config.toml
balance_bias = true
n_head = 14
schedule = "wsd"
decay_shape = "linear"
Below are experts of layer 5 (counted from 0) of a mixture-of-experts language model. Rows are named router (the router's row for the expert) and show model dimensions 336-447. Each number is 128 + 24 x the weight over its row's rms, rounded and kept within 0 to 255. Numbers have three digits each.
Before each expert's rows: "gets" lists some tokens that make up at least twice as much of what it gets as of all text. This comes from a sample of Wikipedia text that the model never trained on. Tokens count by the router's weight.

# expert 15
gets: " the", "|", "-", "ial", " this", "ar"
router:161141134134168138073155129142105143126150118112132148147141111109177117118143175165085139144116117143101176141111076106097085109121111146155114143140146149050152120141100132133149119142123160091088134130133063093120113126108073126092128096070165111110129153128092153150144105101092151174115138096133143111140150146138145140103179117144

# expert 17
gets: "\n", " |", ":", "|", "-", " "
router:129126125144157115126129157136161096139110120116117153103167107126162127107102077117135137096114097160125154158113080150086153104140101142146145127134094090105121110106166116114098117100132112128142123151125111099138094097099131132123127134159138129122135142102096107134120106119096169137155170104136172149099178104121143151148118126126

# expert 7
gets: " |", " B", " K", " L", " D", " G"
router:127148073105108113130136137160107169158119138147166146121135150124103142185130132137094176160132117060118100176102126138120132144059105100138151114124135132126116133136163166150134120124092126101126148142098134121134117151100123121092095129139113090135178123138126111118109152177082157106142120074102091154127177118137127109117076121160

# expert 0
gets: " the", "b", "and", "h", " his", "on"
router:088113166144104134134176132095113171154127127135139133155107155127132157078155171116166101090102123072111103158131141112118111148128136167143114131149140136147115132118141083158123150113091129113119143096151102093160131153110093128134122076086160095117127156104145120152136075092114107151139093146138117106102146142105146137139130134108

# expert 21
gets: "\n", "u", "o", "v", " un", "r"
router:104133146185136153159124129107148148153089114128097102108115142102122130082126139122174064126124150144152135126126110107119120122139171107094088159097115167113130140095101134126120175151138125140112141103154094138111166132121134155178144124143145125092093122101166173132148126106177124132164103118135149128126128152138144129142169144111

# expert 9
gets: "s", " ", "es", "ing", "ed", "us"
router:103125117104150113099099124144157133128132164114160169123113086106166089069129132133113117172123133140139145094113112114131114128136120123121121117145091155094161139130131156111147138124194147162092130188161110129144108104108123105128155100159138124159084070134128151121170155118146132137110105128129098182140101084116120131127160124147

# expert 3
gets: "s", "ed", "es", "ing", "ers", "ions"
router:143166140157098121175072122122180130183139162092119087167143092153112111138149121107144119131162138162151145142128138157127112141195113137148134142110103085155157135179137127105074144117145155111132150140125107158142099136126099085101099114132108151099121138126128101117134141141127085116142134136160115094138088154129136144085169103129

# expert 30
gets: " |", "\n", "-", ".", "i", ";"
router:147131130118130123073163119152107138138093189138124130086127142139089107193110113121127136106145120109169100135096125149126120150098146136152170123128124095103126125131152170118124103148098134169183086120107124156172105133131129130079168108089099115126133136107145115062139117116118148069115144117065118107143171124122093111167104107170

# expert 24
gets: ".", "\n", ",", " (", " a", ";"
router:142094095132174148126148126105103136137141120124130115106109189139073148161125140109096116126161085110101077124152131135105115097102118146152145109142114126126110115172147150108124111107105087115145099109098123118126148150091154108142120168092130122096102107130143084096069079130103163089137127129120114143121136123137112185117111099152

# expert 10
gets: "\n", ".", "s.", "==", "es.", "==="
router:125098132095119164147175129115097097083094158148116127136145156169123121152117124109135108100181092159084151125129152152115119126133155118136136121175149126110099093157145157093126147143137104124133134113112150159139139133102139112143086140107088127135163121116147120136115136161114158094129148093151114132179124094159087158126094108114

# expert 2
gets: " and", " to", " of", " in", " on", " with"
router:123117113147116151152185158103161134117124182152122123140113174144147117071174117090165092166110148133070079119164120096190167101140145119127141117157129144147086113136139134152161122117154150090148124135104115165095145135124155084114136141114129129094104142148111128119122109151108121128140162106132144136110087140142175117115110129075

# expert 25
gets: "g", " a", " to", " w", " ft", ":"
router:094135126150118120119152112153134116135159086152168172147113108088172116126129124139089123161145163112158132128128080129083136128137129112152140099146097133120140113156152154170122114121193181138088154167121157131099139120154120132128124124108130163142126118165101139130095111105149151115150106111115162094120131113134171147140160185102

# expert 6
gets: ",", " was", " is", " he", " and", " be"
router:160119128140122173128148148092113099175141130126147134137137153125141143150160111121085119154128115141106108140134143106131156071159136117166130149180151103148102105139139112144129139145111112094095123149116154101135124107136157123139136133084134126099127150132157096150145104105109115126119132155101121151136069132141132168148177097140

# expert 22
gets: ".", "in", "-", "i", "n", "r"
router:108142094086151124064140161152154173115123112128149093164161142118125122162122097137125094154136116129165090161138144135116112149083099110101158122144148128131148164183159161134164098139143135155103174139118141123166166131124120125128144131103153145140161134158128129148143158121133172106123178090090148122114162119151107106120110127125

# expert 20
gets: " the", " The", "'s", "-", " L", " H"
router:111141118136111118112098152163155133129145142135119108088198132163109150129143122125097154117141145099081150132124137123127178119074117097108150093147112121112078095130154144154106138126092123102148111155128156135101148148098094150130142122126105125107116150091129147145089150167118121156148107105164088137104135080138085160103089157104

# expert 31
gets: "ed", "ing", " of", " in", "ent", "ly"
router:150123140149172160164132151115115127130157150134110123087144124119137127141157123179120096105115135132117106125141143172114139113150097119133107185151110110133118169139145151076153161141131135137131123120125134151146122119097141129118144086157146156125104129141167097160106153137140086148105139117126132087113090148110145108088151129141

# expert 19
gets: " a", "\n", " an", " The", " \"", " In"
router:137104094154120116146121148103112105150171096128110123137142136133084143159067076089148144130118108182075123120103144129129112120114145132106136141131109127129112128124086159100095126097155106151114094170092131163124136124111144099132108093126131161090157128143114122152176079096102125146138145172120177144144116133114127131118106138130

# expert 27
gets: "al", " a", "om", "ic", "ad", "y"
router:146118155141097122157094122151081093141146090141158070140135069122137138124151130105120121146105119146128140089105126111091096112138125126118091103091134118154136138146130074135094134155094116136131073173148155158099135150194124171125113169134106121173114155144137165131108115149139087168152109168116149091094126116117151162128147151106

# expert 1
gets: "|", " 0", "-", " 2", " 1", ")"
router:094150107133127109087147131120112141104134167125130140170151178106135092116152145139070181157119137116148129111141105137110189090101122152123126110152126137140103092133132138169142153128128124140116118169174132112143123088118080109088100109136152135132126155103096145138160127142134171085118093089121106148106171094159132147135117126123

# expert 29
gets: " in", " of", " to", " the", " for", " with"
router:134149163144144136134169142108132171178140149114133149106112133125127184160154108113115128164101154132080139136158125086145130107144147133138123127135143154092115137101132136112127110142125159112104119130115176125111149129112172146108135120087123132159127138098135107116141116142148104169124175143118136112136112158155150146108100079151